Weights of a small mixture-of-experts language model, trained from scratch on English Wikipedia.
Size: width 256, 52.3M parameters.
Below are experts of layer 3 (counted from 0) of a mixture-of-experts language model. Rows are named router (the router's row for the expert), gate (a neuron's input weights, with its number), up (a neuron's input weights, with its number), down (a neuron's output weights, with its number) and show model dimensions 0-255. Each number is 500 + 50 x the weight over its row's rms, rounded and kept within 0 to 999. Numbers have three digits each.
Before each expert's rows: "comes before" lists some tokens at least twice as common just after its tokens as in all text; "mostly gets" lists some tokens that are sent to it at least half of the time. This comes from a sample of Wikipedia text that the model never trained on. Tokens count by the router's weight.

# expert 110
comes before: "\n", "\n\n", " The", "-", " A", " ISBN "
mostly gets: "  -", "\" | ", ": \"", ":", "- \"", "):"
router:512648496496554617460559473493533584492515448553512420517566543419505520503445429514508500530399494581376514488504576539589443522489488486488525498463500482505484510509519493438404473480506469512406587525550592468478570515543408494562494506565521466497625571403489609505574440467485532481489457456569511389485544601447487522535566489486459492493453466427482548611534524477433450469505553583506462477484567578505475510443550466457456517529442420568580536536485461545439460544464536560491417542581381480433518495518460485517408512586504549498416472542515551511541548459472514520413447540527515523509518488523588580561474507452496499503575471399531536448510468490447479509482501490544507536551490565509495498528519535477502485511453473624483370475394401487550494427509454
gate0:595481513561473487575495554517578522441541511511437530445690528452478493501532537487547460439481441411552531486441541460468501424471469551566465427546490495513410413568456461561549409455451404586417500527500494466530465541562519491572462546534577478514433537393563517552481516451534552466551439430526501536494529530478491489523534488562617636493445486544503468400482505519492424592449502512469437595495516508555424378497567511544514506442375516591523552546544457570497500543514427519575582458540537468506460583492464447540511503530501480488471480495575485615444446494522528557439604462532457563557482464467517520579498495491618412476488462480536437502483566471572500492518523555557521531524515495517537447451478508500503437597513565484481426564561492489488498525560495
up0:514511485435573466416545536465433528491534523485500541525456419492547515558469518420479499518524499619567555451546477614463490556531380452532603444362562434444561521463442569469505521478519512565410501497401476486630470568461504460489497477477461409443524545577531507464547469497622426520477469529478524455536481459479513428403428448481416456540531486524489485510540512512559464510485522471577499436499578618552566492438483512527454533572566554486407483467444549546525479422569467557481446457575518487465499499522488524471438549497569408477549461479460489522568568510479551433539512499419534412446455539541528567418446463483463581466481522600490489481491530514511546466517600507576454471490551457496449459522536456414521634399559467498492511467438482511461400479481441
down0:483441497586559449562560487520596485443500534520461625528521471455447542480561529497433535396457494517513474428453523448548546587488453489594522402506363524470519553473427451541531513530448583558476519480472484533554492465550553501478534527452509401542477464509514521521480437482516444461413441451464472536525505497446438529565522587479558530447406469543595361564478539509495569475516451533418524501528518520505552531510465595529508500564528489481416453509440552493418596508582431488543541461400497563531483535584473461474551464489523640514471497512526468469573446595497518382441559519524569562551536589515450495400499475499537501537496475506436499614541518416525483526430494440517439542498484504484497475543477451553522429506521456417520546605478522606416458492495578
gate1:551534402372428465514478581494449491498454448401457425514473473477601479496491473545501501499416584502558550584572469633493442546538519554507540518424535502486589524554529515427516477527516554534503466485475456512436607414509388490454484527600474582428516456532509496515504499469635486489480468512532534561513548506530543462514549530466512555467534497544428567462537535426445466485517465467485442437503542435536563551438440543476499471481476508518502608482474487526506430536557418489474558455500520531408418527555468592445464474477588460485512431549511551449489596577417548527516541501529569474457496536546564549450450423465436396437496527500466574516560541547438442553507493521559562535627502398503474511508490586537508505489575440457622495489530437455521508516427410
up1:504484590552574519551494414462520449567515561536538506458542547465499474549575443512497477511578417436542498472459542368517491444503474364533514506517464519472463488374463500531552506484447395425482535514530520512567408487518515631541544484426498477542509570434484386510474508551433562486488529489493410511446444545547516492441459447572507474587449500483534462576488489600512532420582554526426574519465388550469447451516514489507507427520467468477552348548490498490489533420478487509486467535460546519575526538399479444520528470501388514516545584546540423533459432453536459470484529540445482500508573446473424449470551523577573545558492518495556431500441396474520561463438485491443567444444486526454523462456493507563507471515452483506414518569373503478499429502588569
down1:366479471428448452552539383499567504424532537568525521496440572492514469458539489503520501530467469404496491535443482452502509525394543545551548501544478428561467457569540468522396493500595515622615521580505520506540465518461432439493458515579417479556573559504452575496495591449493575499504503479476487573469513525534472427501489532416582517442554451501548550506448469596533437492547447537503527504471484468494511488483548456397538522511486556413492576531456430380425546607462535525450458573458494487451573471486493459510432502534402504441512556520489665566520511492553521526529531503425466442443479456492545520551523548488501440512521438529541434508479555527506485491536491395553451527446469597508508525386505591598453532501463460515406478432457529443441451513467568
gate2:430483491543443439552485398524486448472583567509503478441517427427548473481432517503416469523551542489483487534523466400510482327451532451538520498472465491467531545520463445432590524581595462527511552438494453448521559489424528580519496523615514483569485514501536496471545474409487506542491490426541572528465421445459496558477541574522513538523453502490454502510569605452428456541445510512533519466517432489518458541528474518540498515560456514617445498482496437570530457496502508625504489618482468467428534502375342475531573557571474591525557485513583444538455563453552526486507546528416504576496486521438449497540503479451457479431455449541476532413467447443526567502473473536505461493601506474531611493532497578431465452556569582508441525588443475574452441475463507
up2:471547449458506495452470551520492538533489444498497526607488554577442565468518505468528533482484491423629467424478506570480531555449423498500537484486536485510465489477457503507436463520421535521485354637493483473529430543539466444348509437356452428426519497492512495563510582495519520542508498540446433471502596458540533507456520500487497516434463447619495547430503389510586549468496510502405461491524504451524533422552499492541469448469535451388549514539424569476479490454518461453517519407446447552619438512574607450436498461479520416475482552486477505582551457481519463514531509480551502433553560470483591467497543483519486538570425570532589457603551501481553485463467528526490565498339507532419408508470499369523508533537488450481502532462496534482488545499529486
down2:469484515529486499567547457536466495438525549413447507417559495573527505504447595437516505473479508523511472520462504508523438503434418466524531544450549481449506523514516513513462463480470514402599489425479448430431495565416572473505455443416470599509446434462498614458462488536467467529539479546478522477535470392466483411470536500571472439492454538558425448421535475460549479483489510475483501585571502498536528569578466557473524497517632511490559497519496491525560511564561432468497531448444479513537533476469539549425545520464470430484532637499608533479515482539442518415514538607443531447539469456547521468383553485510448485446502577461414464552607356444459572509555443596573460519570506485453502396510503494416453554524496535471546589451510592516454529460468638
gate3:519475458462486549529454476454510499508468501536658472550479552525459523402445456444534540467445528506502539522475520575557537507493549449561518567439502571391491480483564474582482521454549502498564506465509489485539606540474514528581496581449496509516566514566481498536446533486501472546501433586481485480530518542583479558426451510457477541421438560428589659494476460559452503443549535466422509488462469495524492549585524546579518565559614574467533475502413499461478626475578395570571472403541426467598535420571534484568597442374418469474514506498464473521549555550565459468557451521597518451424574461559473508495444486468493543537589488489436392460519513446475514545502481532523502452521539535502429447480470537501481441589497501518543441556504487429498560450449497
up3:467480454422510585517427538452532519492465520479589489547501530507474504405474430456516561502462539515565555532441506566528497509532509447566526563453476591386512512504558469602511518492507529507574514503552516536527587545453504546594472576418513524510567516582464519530456564482524504579460394564526483456514514576588482523430476451466488556492424549425568666489455479525457492399569479470433502461495515491523533542616503537541529557570576556429520466496405552450480537436518360580542439412573407477645502400558528507558615430412442489507524539522488498489541590528520432479540493547570532460439584451531508483489447493433497516535527478484450452473526537473476496549516482543491484458493574567487443437470451513489478476528509511516540446546532508383521543449459487
down3:488539474566492510535560521545493490497508462478557521579481474495459462454554530484524514475524557558371553516498472532513527578508439492542416438478504502450468493575414499617426549458535461551487477556436527462546542487415529552469480425420457516564546482463581524497513435499467572547545506510339546458440500491475427513537548394529473547426465577498462463518521581538654491522476570445517483586502512502536445437489436531489488529509615443544400500503476494562474495581474538472496552510584442536579487533641524474519469591452552529522548500573568467510484617531497600463440480485453443501526571498472502542452503539496379498483457520493461411588497546454489471516502542333520404580587558493546493609425511509527467482455505456441481535466472538507505503473508510
gate4:575463481505420550491434544441427564448421520437592500471450426554535517527439453496517586422519523503476545442416482546558480475506481448578503569520581531479497508592481553418601506542493447431484479470466520503508558515454480483507546584486529547563523491537423510463494439520438489485471485418453481499499479549523531579464484613511561535602428510481485509510500443499499534456488564550392595476553496482450473459513510500459466491511416462534481612518486490538445510544472501475539423560546419437469526586531467604495463456490409509475376460566478403455463476403496448456504572587542543524513495450432489485486417515415607529536470415486437505499461488501414539568552443451496525575549467490446490562524536503486352536564348472465445448590481480486496567466466542
up4:479470466557489646521430467515424536515486436426576518510497434508505516489491443476493527464570490408531409492544421511437514555462414453493440594506529498465489518470468536546540536422499526346462588478554506514546520524506499528465474559471550522539516561528497512424481459465501559503482524478496509512530462583461590471535400505544478526514479440468529494582529474486486603471543534580433586567526494536483538543532513487507461504427401429437522439545427502529524462438448421419488504599553467463541474500570630605424444434485443562528572504576569473538527523463491466468432603531509490572482511440484560613449469635472559470531466523501572437460516544477483463482460492536431497514378524569472493514494482470580463595550418472411503455481456539473580523501492404
down4:511542534540492455507457535495485511467471547421395523521457451469492537512529485495511552474477409564600532435540516538507523568477485448586566504392564419537551492440505472442546502537523481541406496492463376518586584519384478456513563531536494501541540544492534521450551540539450451560571530460598424479495420507489571519463580507643530397509503563477466436469551549521538529512454578522456514507529452499480459502467496491344551469437465537530497475544534514478576479597487494475502508587497574497450456476551500562540440479494501532493406528580418538459452485464446546527519637513444543536457531515482516507377494545463495451511410525447554605590430567547515450529485482574555474413534530521496406494469500490540554465524510550568421546465496388423533409445508515
gate5:500621530476535478455545517509559478465534520580513499476587595418396511422516548526495513525414537587476583500513491477411558527456447471496457462511507497606646536570515539487437426477543424561476513496544504479493520473449519485531481524431558503524468592544469455535506455536455573543477481460493547472397469485527495537516577450560492554504543560424548554434463590411440469476497538517372442509409467467588477410568465576500478590521500536421508517458439460512464474523508427512476566550552471482497543530357486503491443564479523428581487423469559555414493563525456569486592479492592472538504564498459503584530526484483484421544593449450529450529538517560438537503500522474428475397613398468482502509578474547483471514582511541548506479466462517553517519532567509
up5:481430498554466531500439470471427489544469523436465505517403418595596482549480410492513481473552493402488415550453477521598403462589570532518520531507477512426368465437457494501563570536455573429528502484463501546485476520531482499476544488564404508463508366461503537429461582474526416457505545541489444532591535533520535468506405543456468436493478488538452440583514409608512562486546464487625521509582543523356489602435522417485547449486505445560496473534549535481551493484509570474511435464430534540508482442602528512506540443520489577423513576537422463542477468486513415497422512495436520463483436497569500407426501486506500588460453549525466562469467493494558461500488460493539504558363563545515473490411512441513531481432507470481556531481539466433507489472429518
down5:554497461511414428489489559461509524423564477588455562510537453489471497520468494485443407369442432529521409478529470491550539512489534566560549620480509492432516508407447449593542440555450564509463435582461495317455477526479588554442540518496501422590513524497504463522540447458422459475413498460445527517486565550515458512545504533538480549525468517437443411458507488434542398547562467611560461520558519484534506527438489514496485421580550461496413513475557554479494571547530351504587544473444452459457554505472473546526521476472488449402444541475579431471481535476506520482471382505513470439499440524477498439379448484529499539522476458472517434511560600493480534457578490450605434522562465485447492490507508484471440408478489476475446575544522547528446490475459551
gate6:456460435453395521491529509459585565491475434515553495505555480547531565421434553531535530479474514568522479486511405571500498587507477490494556542506398414453410457505439441462502530421479555446573580526506601486438544641511501563438404498460506422461524468496484539532520496350478550435524513612532522412441488469498516443499499578373495478519479541505494524509539476489508542515553456430475462548475473438536444504493564472612530500509554466454462484412549470518505440481502481449499558538538475529544492469535491436497476432543495597548498484478546428449542448421476471514491404511483502537507536540531475482514572543473552539472469540461555394513570522397495501607502507534480551560519456508597472565470610434597460439459428487464513538394552507464484531522402367
up6:471532411483444545470508460480558516453549460476482404442499491466599545458500573537520461447441642568440485514527416581524545447522507521527533550521415427449426568516400439420545502473504553426588457554442555560437535609523553504425431409534486478448567432476475567459565441430498498552526510512580554363463468459494520524463531582432503447509489467506450454481486466411482536532483506415514482561424526520520455557470578475573508491567510529520510513436530433520452409537508496500541551517465426538427533462514432461463481465547534582491496455485580403454552482493438445449491462495404468496475483584562536517520524514449430523529457550543558444557567478412522489569555501588543570534501577565590478495472561516537483548459450445591520512407522465446466505534477430
down6:523423514553550440452485479558407482450529488613515478546558453470602525484523488481439433545484482481489483447477476491461562464486466546557494564420511520505416466451543486449539501665507466503409489491460476499499527484574456634432487502521478525495594554468488449582477513516457514502467509481460579584497481453443476439535511553489536517483432494548449454551491459422390490479429583457433493458430455549502559546399488551462430489605454511501475481441502477492434526532498513582413499567512423553451513492438495387501491517519550501463492457491502446453490488486446377477423520506479591487537445566431459501502435656594420493494566617480557555480584435501506516509430508496559559386490546536412485440463467502517394508528489572583499513477512518510556503532595536
gate7:607477497540523488451582379440521494460529528521470481489446533376493499500480472487485626502434505498496477480559552456563554469507413337530550476493483497558580438509531464452443497554569513536490441507385518453481463483614546474419507506503522488570534474407528483487559441460480522434512461498588460504504447508446526584459557505498467470546466436400525522508450564540545469538479499522555506393495523562522483471516476507500475548480459499503455473529493481484551530520568490602484463512498409403499568461617508548431462555488482591416473482476601568531472434526501480429574495525513519455613480570599530442451533574468476466476510459571423505487405419517511517454572480433536486589454455518552533464458446574443537516466603429565441458551445529576456500484575419
up7:617497470557516439476546396413544517440494527486488468473461545419469513502484490439510622496463469531472467474559524461539560484529389337529521442453538492572545490515566482468462492541554466547487458496399526471464487449562512447411493481511530478551539491407564414472555429459483518440554462503583477491479401525508547518460572506480497451517467434389509538496455571505542445561559495516539492412476547586515497465512442516510513520505455476467451470558485495495562571544590498591504495525468496409520516490595498526462467565504496585449515496472591558544462426537448484450596542533518536445609475554586497420467527589483478458525528457526440489525447435537521529447588460451482453586451436531554517425444462582455570546518543393543410429534414538578469489491572420
down7:511487505464505532451454473505490600489609398516494572494512514461489391480461489558508430492521564459437595483485480456475483559581540508592553479498414494433478514516425495396425461436481489485633511428495516468512471594437516519529577528470393472491473447425521502535491512472550427444590460464501528532468492603555500485548462504493574555484446519545457432461502573551528506489530549502559541452491511419476406512464491513527477525485497446515512490522490459550431465514478506513481520483474431427451469464556397430546416550578549497457515562461386506511523524403510547541557475486575513554424563470590461516383528478459483576569509501500466498461494515482515469592543589461608454448544451573514683483448488483560497389481447459461517450504454436473592569439553470